From a checkpoint of a small mixture-of-experts model trained on Wikipedia: 64 experts in each of 12 layers, 160 squared ReLU neurons an expert.
Below are experts of layer 8 (counted from 0) of a mixture-of-experts language model. Rows are named router (the router's row for the expert), down (a neuron's output weights, with its number) and show model dimensions 128-255. Each number is 500 + 25 x the weight over its row's rms, rounded and kept within 0 to 999. Numbers have three digits each.
After each expert's rows: a language model's description of what the expert responds to. This comes from a sample of Wikipedia text that the model never trained on.

# expert 9
router:538451496530498507527489462457516500507472491490487491546506510481467471426509570514485500538516468528495459512542521483504503477542458477495483528526491500502485468515458481512529511513511545521475491527526500503457511501490525473519520535493486465498499512546526536488541534524516522491487514525507528504531452511506453552486512530444506519514506478495526520481522536484494527456496
down0:515504456509490508492498546489455488525499499488494461456498474478507492561585472481542504488487486514497514505483529472516524464455499475495527488494474472479498517496478501481464504513531480472487537480556528514494515536476522541511477476498511507485514486533527482499542524457464496466514543490521481481504508471463502464516485543509517511492493529513490537506490502508527502517479
down1:499505429478489509470523519488484510451510503508538469440504529504488507500511495511445505459531487493458531457516521513529526534516479509550459479497498491509497499448520495525510478520548511519505479496487544477497550518475497520470514479519517489491522515512502483524517536472513531530532503544500491491540518531474520496496505494505472465479495523503481503514488502487502495521432
down2:542488471510511551497451544498504500455506558469557487512491496512513515482466510510521494528498586498530461477489477490489516499507545505515513515485539504489502539487470479460515548462503536517486513481530501506459475507455462515535512507519540517467492525475521474543501524511513545458492553451494498508485533494479539488472476488505474474483505470567550483498477528521506507492520
down3:506489470520476487522494505501527527456532487475478527520469495479493455517508473485475487529504512492465495517536463470509474528505543508534515454516518456500540508512501526494509504506473531556520497540507512518533480461502507530496507466481441463519458499459500454520443463535498452534501486479528503533495482468533524520548478494539513525481504464524520486504490471507519482476534
down4:520509475467502491508494469479496493512540574494483511492476522545567525506441522510565488483500472448521478531490546508471511533458468541489488470481541492543505515503479537495506486516515498455522523495530497490502476494517493476480500536508467502461499538519485496496471517529546470459489486480512533485493478500530475459498507490528515447487482481508507518475490473522526506565496
down5:448496459481485497529494532535505521489543507500501515490512503502476466492520544527464462490505507474492494526474491492529488501484516504498512510536537487489527489492474523479503508510530493538516525478501545456531527530510479499528468494488458476491496494472504511475499465487506484490493496518496500502559471524490489502498477527473498518537534506486497468491485497522513515495488
down6:505538428474507492442526471508476515508510488504487528493489474534463496516449443453546491504502516528525507512506498508475503496496504500452514501498467471485496484519536501497526471530523497462518473464534511548535476525468497533499509479537460496476496525516503485512482533483468482553506513497491495511534488520489529488502518456509492534500517472471511468488470492480501517451491
down7:476475493524494512463485499501499495464483472542521468477555536490503494504492514470513510522537520508510507510445488482492497477521489512535496469473544498508505497533482547476493454479491487502489510532558487480524494499528504513506587523460493529483513496478485472469492434487453498529457508535470502491492522491480523530516489499475504530477513481518501496507452528481525504455479
down8:528514533465474492451514517523491533500503493464482491517470508499529525514534469518533469489525452472564494511524501484535491532468480514473536508493528502511494509519509508492513536560481493490492480576464486501505518491545492507475501475492512515515542480508485456516495471486481477507479498503526527452524498488462528476512487470492481475485485531502477520539483538483499519446504
down9:491522497517478468532454511527487529497478486456503495504511486501532529530506492468493487537500524465524464514479464525542487522472497477515483491502520521514487518497507535558477498500489440509503474533504541512457446500522496517478523464530511465482522465501509477468509482514490481466496542491476561490532451460531534481497471512524518449495498488518511456524488492536472518521485
down10:528526486507447548515509472507489495508467513484506529508511464490489492522455499501526469508510499512517514476478476501467481509509519495469504533461539517511468480516487484573515481443495446533509495489481502484460543513543494476521522509449489482485505486485495504468523475500531494502482493490510458511504530483532449456460533479466504499507546505527476488486480507520568549504506
down11:535485505527551482469495463549499486529482456544475473540501513529525466505526475500504488499503510516514493534468522494460514547479455505517521495483465495453454527524442454516544500527500468526493507517500484493513470532498515515464483522497480491458499478479474474481508491478483518485498549469477490492497503497489538495472509496499518464526543482554522513476483513487498473513514
It responds to: Middle pieces of words split into several tokens, often around Best-actor award lists, such as ep-is-ode, Deb-ut-ant, Stat-ute, Anim-aniacs.

# expert 36
router:474511509541533499502537498523517528516485512540465542516471476478461507500498470477502499503539499476525518495502519513469513497524514502540517527511489485493511527462527518493516478486506541507517494508505486502538496479487484523507502512546501532496467450521478487478466504534502484507517521486487532455484469471497469476514468494493476506491504439506527515501494498491491472493489
down0:524489481525520489530484512511516500454497491508526497529504487487489498487547496516464500489465530489494522532528509508550507534528481483490482509514515452468534522485508414537550496454493496538531526519488503525505461478491561498511515506504472457434518523473502472514493487456485534498488521512470454517474494471509517456491493518499500502465489518476516567512477541526470489550443
down1:477516495500549522494517539478534470523507467501519553520488506482529522504519525491487547550476479470524531536483496497480537531515533471504516542469504495488476479501481490539474487505496497496455488437492515548497500527486494458511466495535521491497479537512484500498487528474466470481478513562518538481516546519481494516473522485511487465550479495525490501465501519465509482487496
down2:481519502491494502502453491477509478482448529480479505484507512493500471513522470514495457482517454456509513545499502504525510532477513540533503572541513505522506561469458489473473482486520547442500519469465537502490485498514527533504512488529480536466506507464502549495483498503479523526525490484560511474518480484479483474497492501496499496502495480450536524482486478478520481507453
down3:482537483524535490495517510500485533483478518519508485514554476514492506494502500539497534469484528472497474534484489478506474506492533463435505472486492469467486489539546500487496510501498502545526493499495509538480491496493525551470528493483525480519497529525466519484521473529515520452524439530492481526459472471522495506493446522496482542528473496499525527458545473492521503512555
down4:494501520473491453479506506484524524514476541529510467494481483485512505483479513444496489461514565556527512552478505479502473521522521497505505500518494475479531484507509500513500479528496493549523490495495482522512531532504494473511511468533491489552528524545536481495475479521471491495476495487489472477489505516470505518509492501491509492434509489515494524531472507553480510504495
down5:508485477455460479502534490541507538495497478532500505528510524514514478515462529494480498470470503482453477503451496521432518473503486499484560478480493500553482513528500511454521515529498501501512480487520515463479535497493532458506516513542536512505520501518544482524455530509472465510539497525476467496518518479524507506451440533477536535518495478555514539491470437471489525513513
down6:506563477507519523481499505484500458483470499465493503496516518452526497478477530507448515519549516511487486503507542503470488463507471479464454498526501547444443502460480513526512511495505521523528514516475546466497512488528493529486457506569499488498440513526514471493509522463488497525455484520495462524487488512468517564533499501495487545507503477503524510517457546450508500499531
down7:450528486545489476466464495471489491476492467475494445441521479481517500527499505492511496475510506493494509502540550481513530490504498526481464422578490542556517465524496516497522531473488474538497470469501523524539469480490540527496514487523501477509509515511460540504461525514500462510485497522464519515518507507520539470516494555545522517477525484495465549470503472505507517491560
down8:522471521495516467523480515502502480538520508528525521490499491477481512480528508500548483486513504523515508502503492488474513451490498471508511508501458483519527469467504476506444446501474489469492496516467528466544489498500512503471502529479539484494487477482506532482477500478528523516486508562504501516498510472463478541502524530484505523465531442424511483499446488497503470466515
down9:511508499496533487473519524493471530498521489490511502494494545511516476485457462557522468494537537504511480491533517511492525501500505492521533514504506525500540517528505509496448509527538512468495492492486464521509535471490510531490516504482473539497515537529518512497498555504456493537525529520514471522513511492504511520477509487520542483451531502570547524535516501501487507470535
down10:488482482485523502501490503529475519543487519511513494463515455530510466504457512491481509471495544515488519479517495487517499523534497482516489526517499519493490546508551488471484525519527501479539511477521435521492483532492497525465482510474523513496485475496532503531488520470507545536504527484498499492487480519505517523513541470471487507492475527501533503468463518526502498487470
down11:504526488476491500469480511497514492485497484514521542500492517542511479473487473565549498512532472460476533492490488478495468487466462502481497497465494490478501530502506444487512536498518482505504527508532509480489474504498460516515471462492522485539523482502530558500468452459504462479491484523500503495491473526506535526480499515525473505501532528517524510543465479527535527501482
It responds to: Prepositions and temporal conjunctions following verbs or participles, such as for, to, as, after, when, as in used for, led to.

# expert 57
router:536459465545474499510475495505545453514495445496529507492471548482508535481516514496499508515445501541513539500494494507480490515473522545478524482503503513505470515487493492489537522505461483433504516497468466518492497534505529457519503466493511475530490507467531528521509520508499534505521546483517467473514499534533525488504493535519470462531475549544482535524522505503517512508505
down0:465498466490517504534482511494498532527453517498457519520499505508497550488446518503475528419501416483508523489517474478536526486515541464512452538476486516459485518486505418510487521513524493509547520539531515509545482503453473503493478490473538461512489477506490502511499472542484508496505505492511557515493527552480484522523475533538479513502479464471500473518499521517513513462507
down1:545492477472493484502491528510468483512502470535497510515461500505485488449475509545553505534538508506515522507526471498521512517530498513494478518540462548508521527493481485512492469478526491494499523523532496495539502494535522505489519511498505469480537486500524504508547531536474470492497493482461499531536521521447497495478503522529555480504467489538512511477469500489503524448486
down2:579486530472487476527508498488485536497464513501514496440506478479503498498480541471471472492499455501479491490510490477561501503535538492513504503461498514515492519518524486456503500493480502521469480515525517509500517465485541467494532500483502529492470472490519490510501484496482535481474501494547505519521460533435503468505456449485470514564481548494480492480492510521434491522505
down3:530549522519480529515508511515465521510469478496504475477539456506481456490519531480464490464524504535472476528480480486509479471516519520514458474519508474491543503498479513482488445503458519488463522505503492516506506477459529503500491494471520510509501451505448513504530476563481501500456501489478511515501519451522519508483479494481490546495494482471479540469504506458512474450517
down4:524519511560475519483470474499515497486457485506488434536500495476531541497510479514511463506486495510469565519519515465504514523441472507509515474525521494523474489467468514533486512509492512492479541500481517509467484524493515510486511480505520495521530502517524528511532505536507515510534514511493481498512508503496522513531485531546532464510452534491489463483509482478471510533506
down5:549511555451498485481489497476452455503515475486473498493534495483456455510499520463506501500501522492455525487520438528497456485511491482512482483518506483492508511470479496531509480535487503525501471498485492555498480485493546462516546453504519494478477524520549526488457481452510505511476485487533467515537542485514499487479464476482453503508476548445489513463502506463494482491501
down6:527475519518484489510511523486500495501523500504532514499522486519496507519458551471495477517503474470475466458500496460494502506544484475504505532527512494508528521529517492513510508468499544546529510512540517473449483523475458532517521563454529512439518518475510470462494483497532493528490496494515475478492487501440492518542472493468514455451535448490499512503470476493536508473483
down7:535503485514495479479489463533520473446481464512482491448491504483495431517483532490470476492487479489475541501497515500483501512498554495474491470508497515503513483512509486483483512487533531452499530503532494499469475517503509490515556467485488504493506546502494500531518506512467473493540531486498557532501500509502516492530542498472456532471468554536513496487512497481529522483502
down8:483512516493510490486515482489526522470480512511440503485466515476503477460468488502472491491476498501465466532494500509465509486497499494503476535485512542451514507499488474536505532472480470495493497488493476509494472454496492475455509560500501478476519470522466541531519492536505523508514464479496526484532491441512509514453524554494492460488483495465504472505507544520538525502508
down9:502506502517528486495506497541488506486476530522522532503498515520513485478558447494496499517518481509430516510486468514501510460535478472522518480518485497463502472499499499480540507491519525437482502516534481465471467520528511511489585543517506492475510525529517511448497509519490503500485475443470531457506508513556506480514492503505555481461501511497539511469501475502501523516487
down10:467511489481441472486497505512478453501470494471477495473478493472483470501501518517522508475507461475469478513471491468480524511545512490515496469499524476492477450483523508510492498502473550540498525511552551503468546505502510496486508437467491506520491518519510513521524527538471457503527481492469472478546518529488554456513535493513462478473479503531505518482480527494512492541464
down11:469489500518520533525524480494476491548487493525491522470507487511496493533512493487480522478512514528462544481474508470522527484524509509489469461458496527504490482523489492513438508511501509486473507510468472500501517496451501447485468476490458485520521514470464480475505506475496478502510483481521512508503510492467490499515509467491473463519496513543526511511502511473533510518466
It responds to: Nationality, country and party words in political or military contexts, such as United States, British, Democratic, Chinese Communist, South Korean.

# expert 7
router:526479504500500537506481448448455518518460470474489518526525528453513481510467547497527532516532484518546522525541487500496479531524461470542481541517484491478526526537477518492466460463453471471451472506523456521455500510497500525501538508475495501483474484542493491464502475481499469556460463526491520474507500505489506514509536477482484550461514531497514460474513491527470490458533
down0:521498501523504558471499487487529522518484500552491479508509497504488516501468500499489491500458494496509514495511528499425521473490513469522539444491535479459486484462438504504531523482481484514471494495505465493527496544463536519493530511519497512535531500515499482539484491510469509515455510517478526511533490495467507506473490476517528526462558507496449462501516544452497529488466
down1:480463544502533497470528518534496525524507458448472482528468502523474526499561491467472544536514517516493497449471559486512477492523480471494547539536496520471524485512499497545534523493498485532527485517503521462478522511478527490486495526529537490464532469546463434532446487483482483524480502485523517500475519488530523504493456485458523466516509558537546514464524530529539528495510
down2:552515502527484512514500505512470509496465499502492473474502494497509498499454459475485507527486480490509516520479521501522481525472427485534490491506464499546496497530517492543509498460500516519513519497486482530521512503559521506530471546529498496487489507460484487451500498473482445486500459528483522490551489464512524519523459507460523521492524495438525516496496503516492505501479
down3:518481451495494500436506466486529509509567518491485498555463517483536480485478483523500548521528515540534513527492488464529443458528491521485498494499531553480525484480509529517506490503487529490475511491505526521483507495508559494485521491519469494488510494538480510503467470552494545467533497504497484487506496504489513480514486512451519513514488502523498502485525491492510533514491
down4:493509541519541495432481517496474479483458525547497528481529510553520515478528530508464462502513486493506490487456490503490509549475496500439501504545454550473510508482512451526508441476527505513503485511532543508509505488492499489508505518503499527467442442503535520508514502555489509517471465511536470514514462485468480515536532520511469514536487487506472513524534550543515529477508
down5:543498478518472514463484471500487491436520488475466518443507497493498509489508467519471526475522522502498517516490538491482492554496467506492478518510501514433543512495509499500481537511471459494490502475482587524492526472504491497509499529499507468483516512529471542504448484504522484511534498509517504525514479498529504518515479525465453491508473478486528507504543516488454474535536
down6:523486460518420515514438442515525521568500495481503527498557502518475502498472499516527459500507488526543526490482519503536479532509520446498468538491512494504493487480497483502502525480522487510489507497509495534504474478444489501482472515487496454483519477516495490528494466481517528521516516523458460485516484424454510498486503541491477474520492481453497540499527448493494484511491
down7:498540524489534553498529490496504455448481501513509516494528479527475532500489540491460467521509500508491516496473497466496509512496497479504513538503491483481493479493468486499531533453499483525472517504488449526510517507566514504558484457544506501484484477515504489539526515483518469494455524507489479490499502459486552476535516512468482493506551439515509520527494519490512494547514
down8:529463503559521510535483520502495478527530520475475482530474492505484469516482517511490493485480468500442503511519526506475496482480479510487528439500531456511478482493434508514502476535502560503513470478470502518478529537506496511514454532482506506551480464480478453444510521486498492485523506507481510558504524508541496467514505528546537522490560522490520471534482545503503465521517
down9:486467522476493513497519502504497439484495481492484505498500488517502518445470493472485492470514547512488494472479503516529512546466501481510503510548525467463471552504493476492531516517506474460507471485524494515522518487477541495501534483488518458498484537484514464470494506519470504505484469515514516500498510505464495532509503501481499520523512480481537546480515481444521535481502
down10:453546534508534489496507455501501491486503525546516487449479460472554492528459484509508492503536519460484484504478503506506500495519475460488511558492468509510530488524527482503505470504491557530523505529520482475519519509513496464536509522538525508538504540492479477460484546492488457526482487501505457482476484487497527523505488516474516526500461479531525513478512455521519507464517
down11:482458494480494452514473491510466470498474538550489507528524471505503516516529541491485532492507520501496503482481490533520503530538488496457509505527462485475507522491517581486456439534486495499485498510516499505519517471498506518482499496518509533498481525551514521531506485517496488524526484503512512492513473491506512526488504491525527530518491484475494490516508491507493542490493
It responds to: Inner or stem pieces of verbs after to or can, such as ensure, protect, prevent, and fragments like enc-irc-le, de-act-ivate.

# expert 33
router:502510455519454491521500519474520499467464501497445496495535510495530467533516518459531479498482512498496512498521500507501530486475498454453471544453493500516514509500486498487532489516501520498518500475494511511463518511514459514487506519498535514492508544517485539505497487488465473494517507532508475490465550498513495468498511525463473480513501513534461457511491567487485522464502
down0:508521480514525510490532522498543531513521486539527481510521508464496494479530488484512486509493509496486480531512505532486527482523532507537525488507461501524446516503519482515522492499518513508506435525499564500501517477512499491494510477543493485456520582507493446478527523485514499502507483524498490494494493486506497490509471553528479459490504526539498521473486528476560476513517
down1:483492536481471460494497518456523527541508503536523495483508546499556510559513516538501511456413461496454513498511451512508495476494486483495463486510483485488493531525501500537513486452481474457507449516504491509487452543537514492546503508507495504470537532484536495478502518513495535507531477505525495507507511537542495553506493479532494464478489552518545533519517498525524533501488
down2:519489513473503500513510564450485500515530476514513526506535514506467542513575515470510478513466474538523517490509530479507520456461477493488472473526509481498526500501492531508485514521506473535518512522515495505471529487494533512499522480481475471522484501536505489466531497521537494453485491485535507492493488494524451504524543506529484535479517477511494451521523515502485485503467
down3:560492535469528566485512490470479509466488484498509481542475495507477478485516537484482526493498531453527516482524487467492503497534486510547526543460510501513498481488468475492508499522507559510508516472525523500500501517480521443469477480494501529526526494539491502482520512466451465515533485479511506513535498538519515510484471466483455505509517509469507522485502517475483482467475
down4:499490532483470499507530459505488566527489495488514512499521518533535553514515564515465518458474541487513509515476466565511507507522517459466463491522538480499474517518465542476543492468496462503484443529522486534456548511480506479475525519525483494494510498487505490481517517506505538502498474502482528487501497465463531509513485537511495474508501500540549507523504535510480516499480
down5:532517496468488533499526492487511486504503470500522459490536447525466526555536494518500476458478477512486522522532503463506535515521506504545520535539485552500483489471498453524484480541490465523486532483519517505495487560504494516504491508484478516540542515519488491486550454477516521505509478491507471470510524517520491528520499462466461497484535522517515517494495547508468472514480
down6:473532462458497481498519502525477492480520475483468470513494498477524464502517518506501542483501495509497475508460550482534478473486526491499510470525501519501483502487511485483535484414513466520531484512479498474510441510516501473496474513526471451495488531479490503469480496513487451516512512537515509567489496483531505513509527526509475496461504494477502500488484485503506497525507
down7:450498503548485494486475508492499480526493484534508480476515479510492552475480489540495520528512492490506518506473525517517494519478520515506503483486531488514464508490505490519515490509521502477527524480487488499521444516519498471522463475426513519549507480506491542536509508459535529541523477472522504493516457539523485528480546553533501545495510526482497484510490495498506523482545
down8:485570477512497506487536509493491469521468503492471501511532511490478512545557481485513521534435545494499496493428493510475517479496494557514475503486532506513467518503477515482476499499457530536495465521500499473507533467479506518485481473503491517490467499499486470497523491545502518488572461479492511485485514470462496559539494507490539521500507487482486517469463478516514501502508
down9:522494502499493525511490501494516529513538506480458524467523455485512460482466525491472485479530468542456496509475484521548509537536492501480505540481487503488448501514496462511481540510481488495480516501530490501521496538491486513526493459459481506559462467489461495450546490489532484507513526513458495505460527529470523505449527533477459516498496449503493482473513485480493477518463
down10:448481521497548514462474517488483445479497498505491491547482510481551454486563533521521526515548515531507482499508481438514501480493495512508519480510507518495493478498506511507469504490464542516486486467520469509528538477466474488469535463497521485537474482453516498474543521485483495491551521513477472450472490528477532497518494468464511508506493492463514527506493499466519495526516
down11:481511447483525509474487502513472523503509507486516495481509497533456486501491477473486522499494501512438520495500527488512521490500504503524508500458547502488483512493500515512475478459508534485495508488524475479535483492469503491492481463496490487521486510480513522495525499511493494514482474509478453497515510489494501508493519525470460470454512466455475554503554493474490479456528
It responds to: Surnames or surname pieces after first names in biographies and cast or candidate tables, such as Smith, Jones, Row-ell, Patt-erson.

# expert 45
router:488514463507463534520485493521517480493462494490530454503523485526535435540499538479510464481502473492527469499511494539518526468522518505480495521526539487521531491527490521485549478499498529513519490542536503474472535477495506537467508444457510489509528519478483507525516505524498487456491478523533489471513545478512481476553521512525508469523467541524481504492484552475500492493506
down0:501483480496525503521520497473521503542478508507442527492473467484498461489511489505543459539505493489509523478489479509473486513469458499547479503500476510539514484492461487499539439509501483490493540506469480525503523506497488495477505542513551509515505501541523487438506442527483475442464518475490509530540528513465523513504505481539492486504503481509511517486495540476507473534517
down1:509480491479493538541493504518502495489478501485478476528484562542495530519498528478500505529545487488521516495488499475510493469466529512517499474553502479491458482493506414546514493467480463517469488478542481520520502470477477485499534473471487508481487545498516491491499541502502494473560529519523467500461489499519495516505457527519487497507513504507487489518508476512495515451470
down2:540491468511503508463495469480565477542512505528496488492455522496487524517481517549516479466484535533486513505478534490517495503525507471521547475479501496487487503532507483498508524533487522484478508537457452481507516533468515489522493559504524452522497461483472474499505529522534489464476515456502504474505526515481508539512514477462494495503516530505481514479519478507487526483480
down3:507510442552527488506537509498497539524534524502522540510512491489461565452509475514529477523508552470532532452546504521446527515461478483474466505516466541465503513515492475479530485488464509503481472474480511515460500489476483504523499496482497493499494505516547529490505456530455480511522579483541493513535495521485520489467510439500512488462494511437503486502529496501513501475559
down4:517524509495504482509496533529529511506529497506507519453460532565546457514453482462468502505458568528513502491539479466513509502519507530508516487502481495489450515492494448500497474511492521448539476487471481558471497502506511465504523468462530495491537488474479495506524526463509487496562522455532470504472491534488515535479489470463497495526508541511499476435508491470549481507525
down5:469503476500475469500492480493478506504472484503517469505460530456486516497473496518534480492443547495502530504507490527527484514473497458477506508519493502501522506505474476546514505528466460476517488517509494502515480464484487490465493515516551511461528505497494494538470485508489495496471473513507519546511497503461500504491494547476466476564442529508482505525519481512499500563564
down6:491502485508555443512460462522532497515499506542497528487483511517538480529570485589561516492504492490499485528530522528489485488494472484530519508478502523513490477533511519520489521508513508503501493479473499493498436507493528550493499484505482501486516472525496494520507516523520568503530473514501483448483505544495458499500511533458468493481486531494550487522480496519502481536444
down7:484507459519502458489479491515545478504457480488501511506537550526501499509505477527542484512500472518492524523480461522444518512526501504519474481540496537512544493540464504503525505487559438536512493533492496491503508499552480537496511529487528450460528504479511478483497491483514501493477522489507485504513508499534490482505504503504482455499501546532569488507506439462516501533474
down8:525540531509488490503468501477452520493500495497509526515511497494466500492520530522514515476484486483530512465485509495484495484500540530511518501469513494467486503525553471494503496491548522495460529491534547462514529469484515502482529499513520524546515504571526497526525487527473398513552502491531536481470553493505510493532506502526498476511518503520542507512540535545467469454484
down9:483468492551526473491474506510500520498550520505529521517454503499488454525482516492464465527487512467486532467445509464472476476513513494507454492531487483522520463494478531539484475492508581458477515480533469493474420533532515521497547512517467477436509477487460512466485454478491477497483531527505455443513551511517501456490541504532500534500510467487477464492495458478493462537487
down10:474550513509525536466492517471495490454533510487534508492492493485477457504471455518492479496495492544557481517505525510503477501483553480486477491537513493503525506502513455532484464487537509502542541529465523515491523477488523470528521480482530495510484503475514470525476504516484502495502527507516533531480550484462506541509504515542453478469538507496490499527525487480479516483477
down11:565463527515492539511501477509486491520518532483495528495467499534507459536505479543525512469491442496503533527482478485539480513541523487507497440516518489504513521507464496504532561459500457499537480510478491526521481485485516479469473492508487512538517507501523509484488489452504563499512490493501474500545509559478508518485489474514470505528459537525490537518525498509519504519496
It responds to: Second words of place and institution names after St, Fort, San or Our, such as Street, County, Creek, St. Patrick, Fort Wayne.

# expert 15
router:472503488523506491477539512504489525539509499573473526478467447512514465474506505528476507486530466499508503503490501490463510472510532527472460522500507493480547489492518493559520497477496515453522500484570472477550464471497455524453477493538546540492494479503483496503530480530506488506490471516485484476502508487507451521505481486532465505537522451461498470509478465535502480465484
down0:548503510499572524478514476500525493437459472533513505497521507501483491489504482475516480450504501504534501466463518533547496550479520523493511506484532456461520499552473465531496484478496500480521492511487505481501515529475500491506499532504465536489498461461490491475484533503526529481470491476508535496457552485481453516475519515513498485517509482532470508487539497472510554518495
down1:508529468515467487481490522508486548502547484454495517460485467500483509457548534452518496462474535468509484556512496501527504484508486508517502543497511494511507496455458477461426483530523527468504498505475506484489479457508467511478507516504490521471512481472526445448546475454510507530524526462494476512491495500488501482502516489499494518524500502515508483491515549462500514495522
down2:492537468533497457491519505474528514474475523465471529516532509514451531524492493476484546488510534528526524506490496470474485478512480484501488502530478531488487509494518497489524524511534511527550467514458519482495533456538546511513516495476487436459486493508511510525518456473480493472443491501528500499496457495484548476481471495457471534483508508515570492475500487460463496500508
down3:546485498507475492513501540515481509475522490469448560481526467527477473479490528498496492475477484507501536538510508488539480475503522517468463490542511546470508503470502517555528508481550499496540484514500507482535509465452486495503526535506523476475491495496481514511488506489500466501542466450491492494480474469484539486550436558459527498488523484452521487477523513507503483517579
down4:508534524524528520491480522503472454504478481497506472533499475481511543480494506486525539470486475506518534485481527481502486485485480472508513498532493478505483533477497506531513516446521514533567477477567489502502480504530503508467501491513477534469515530481486496516525538502530488458512563477485501464496522471460475534479479539494531469531524546510512468496496523533467489502479
down5:522527524495517500490449471475511522547502518523523510481534481454536514476503540527485503506484510511507508496500517484506476525491490484457536518466486465517503499522525489460453474458485500491482508498498490499470539491527566515445496514471499439529511528512476504517512517528538528497527476495493556439534516506509506517452551494507485508459508458477504525485524463513482475481506
down6:529480500501479498466514499530500508450488534484489518482503484565522473477464518542487501513475500556520519528500528498508442512522478507497504498502484482473490501529474517499521512520502497526525512459477481513482540518508489540468505516465509505480497471509524537549484475515501519485475471504476480516510518469530508586507490525524471531518526488465492494508459502476478506487493
down7:519535525513519526493507486501514472461464502524502519458521521505491495467512518504476489508555483495505529484501502498482524515476475498494515504486548500486519461482509537496539517494470503488505571494514502486526488478466545516529469494541502533534517466513519511488482510526520529528521508556536455475512513529518505473537552500517505507479502510543480488489495526508494461539514
down8:468464533526554473520509505543521502492533504503481518534507476492501489546488539484514513492512514518518459469512517479510529490483510494477496481517475463528485510479511474463528499481501505491472488498478518497471499551526524471530466493505517472480549468520447509508533546475523488493522489532499493482535478520477492489483493494437514486472491493474473516489501487522500473520520
down9:519513487528537532482533522486443478514458509454442476501499485537527506513488513492513495442483518514517449507505534458518494477449535492514574529508423473504518485492478504512433514505478529511527483501466496531512511488552548503507505500483539527497508490488481473524453474468491537489516450483520530475487493507489496479487468511503468524513459512501536497502511518486470449537515
down10:491468519526523500489544504490520498533469520474501500460497499478504489524489528525536501481535500495507538505496470516538536507477501514517500533526470522510492532476535498481510490557517542520450466521462488473475490509497504457465527520527487462503480524533551474518454483501514517506492498454491505558506459509449491473486452465507510509528527488466481504507455523530472469493522
down11:497526524456522539511509509510577475466540501466538483516482542496516468504492463533487462454507517495478522519514479522467471500493492481493526517516547469551508530510512504524519506497504472521487503482505500519474501475461583556513525520468507443519526530500501471473510446530513510482517522485465474491504479479501532480499463545535505523476527501528490464476501465527521466509455
It responds to: Unit abbreviations after numbers (in, mm, km, lb, sq), pipes after numbers in tables, and the preposition in, as in "cases in Texas".

# expert 18
router:457528478483513494485519487483496504489489509513498501533559445479512493524549468548519493479535486435508538507495458521520504494477493496481508457482486499456457514532528514498481497539499505519514534485513520527537518494475453531486480468552495520488506448453486507472499483507509506512468517493510484463484478470493485500518515504481468537474514419467502502479481526491504506520502
down0:532502474508498545472533526483513465457497475517457559475494522511519497499552518514576506567439500513491538472550535473454527513502494552493535551468549446503502491514471483483516461484489508523513512488500511502478514534492506518542513533480446519489537505512534499500520487528460502525505523487456477472468529512463502537486537488497551485490494512468499538486499522481437446511522
down1:505511488531513521461501484560481520510512523469517493509480452494506515507483517482473537461498495483432492537492494468556464534476480481531514503547484549511487492491502486508459495502503521536451486524519487519513520498486477495498488527528538448492497546482453502499493497515472480487530524466532503508503521495546487505461524474541470495525505476513549514510479478485486516485524
down2:471530498515535531503477513491474513485526519490494451510485460501501518494495501445486518479542477450489527528459497490470498485467517499538499494493531543519514517474520498491471498480496504527470527534510497541517524508455465551535464500508507515508538502482525545519460497541453501472463498506492516485470452499536478474514520494522494488479461486522484517524539522494516510499506
down3:486495494478502552507458505493520483490470515490511475541450528456522505497538533533492459507495503512510496477525549464474500495500458529490519480472487499505487493500504502484500483501488489495476507474524519492496548498533519526516530519518492469515534479508505464519567520565526529496503552460499478501488505492527534499486515482485502483484483491541486541470531499505479544510535
down4:498521466534462445454457521486506530477450514541489486508512445494540464477485479497524492518472490458525488502488518535455499502508495463507503483485543505481489531495474447493507506471538493489524527515456512508491519544488555524478482469549517492473503506481469515544506466499499501501494498499469494472463453490513507486518479501550498527519491468468483463482499491495517509539495
down5:535533511523504476482504505504494541507559483489541499503440459440497503480491495465527535518517511458471503513475498459558535507481509482507563490520502500493502536523472535480493519464501499504471490476498490520501472496506507510518521516562475500504515517500498515513481515546468463504434501518499503513465536547510497496469478475499500497486458524496519492507555500486519497501463
down6:469538515506525516490506504504522521474497477462518516493475451452512478467477454500510482503487518518511526486485492488505472515487514507519511489498536494506510490500491481500505531494489495511493485559506513518452511505473461476491484485514499491486532474510492503512521456487488507489503540517492451542491483533469495496505512513579479469500483519521452492548558510463533534517493
down7:494520494559488472495475466500469474540495410500507482535478469529527536492531482507511502491520494496494481585474514506470504506492540504512470512522479476498538515498493507485485531524551477507495484485473449483513468475483535510527472484501476478498512467502512478471535474509509514558513520478521501498504462503488544483536436525499516464507510521513459492482541507481487499460547
down8:498543472514533476480482486431497507548496470501455475505474477495499474495512476451508516498475496485474502548436536503542507482532541499503523483513520517545550539517503488489496494463494487526520460487536502518506493505524497510499516476545494434510512507467509525521530459536490499476484466506473550499447498533489496497512535504501478496504409546474484520543519504518494520507453
down9:502508530459489516480486502481537461525519483554515497475459492474550474515509523572474514532501470486484501520497540468518477516476496509500532516462489472490517508543520493501493504521499462526496504449503492478518509515506482479433525498484509493537523544496487506484505529463499522512487487484499496492532498509490504513521493436467476507487523501489493509548496516442475447540506
down10:506477519513504511499468515550525466499540494543504475485498451522527537508508473486451568475516486506538458496519468486475491496498499490488432539512507523481518530541470452480525453536465524532465501495540483491511494507497516505518497516507491480529471497536486490536520534500501493511497496489539521512490513478484516505539529503544478480502537448538467462534498451474529548471517
down11:541497495500493503483511471488517491516514511428500524489534500490480525515474487514518498485503516488479519503509530494529498477520525496516448559511479510485479481521478535529494505491519535536478484480530445537535517484440477577503464509491465512539501532501503477510509457500464533513485490510475457503471462475485539495489484547512581511525539491488501502468479483493488488493534
It responds to: Commas, of, and table pipes right after names or institutions, as in Hall of Fame, Jackson of Auburn, Paton, relating.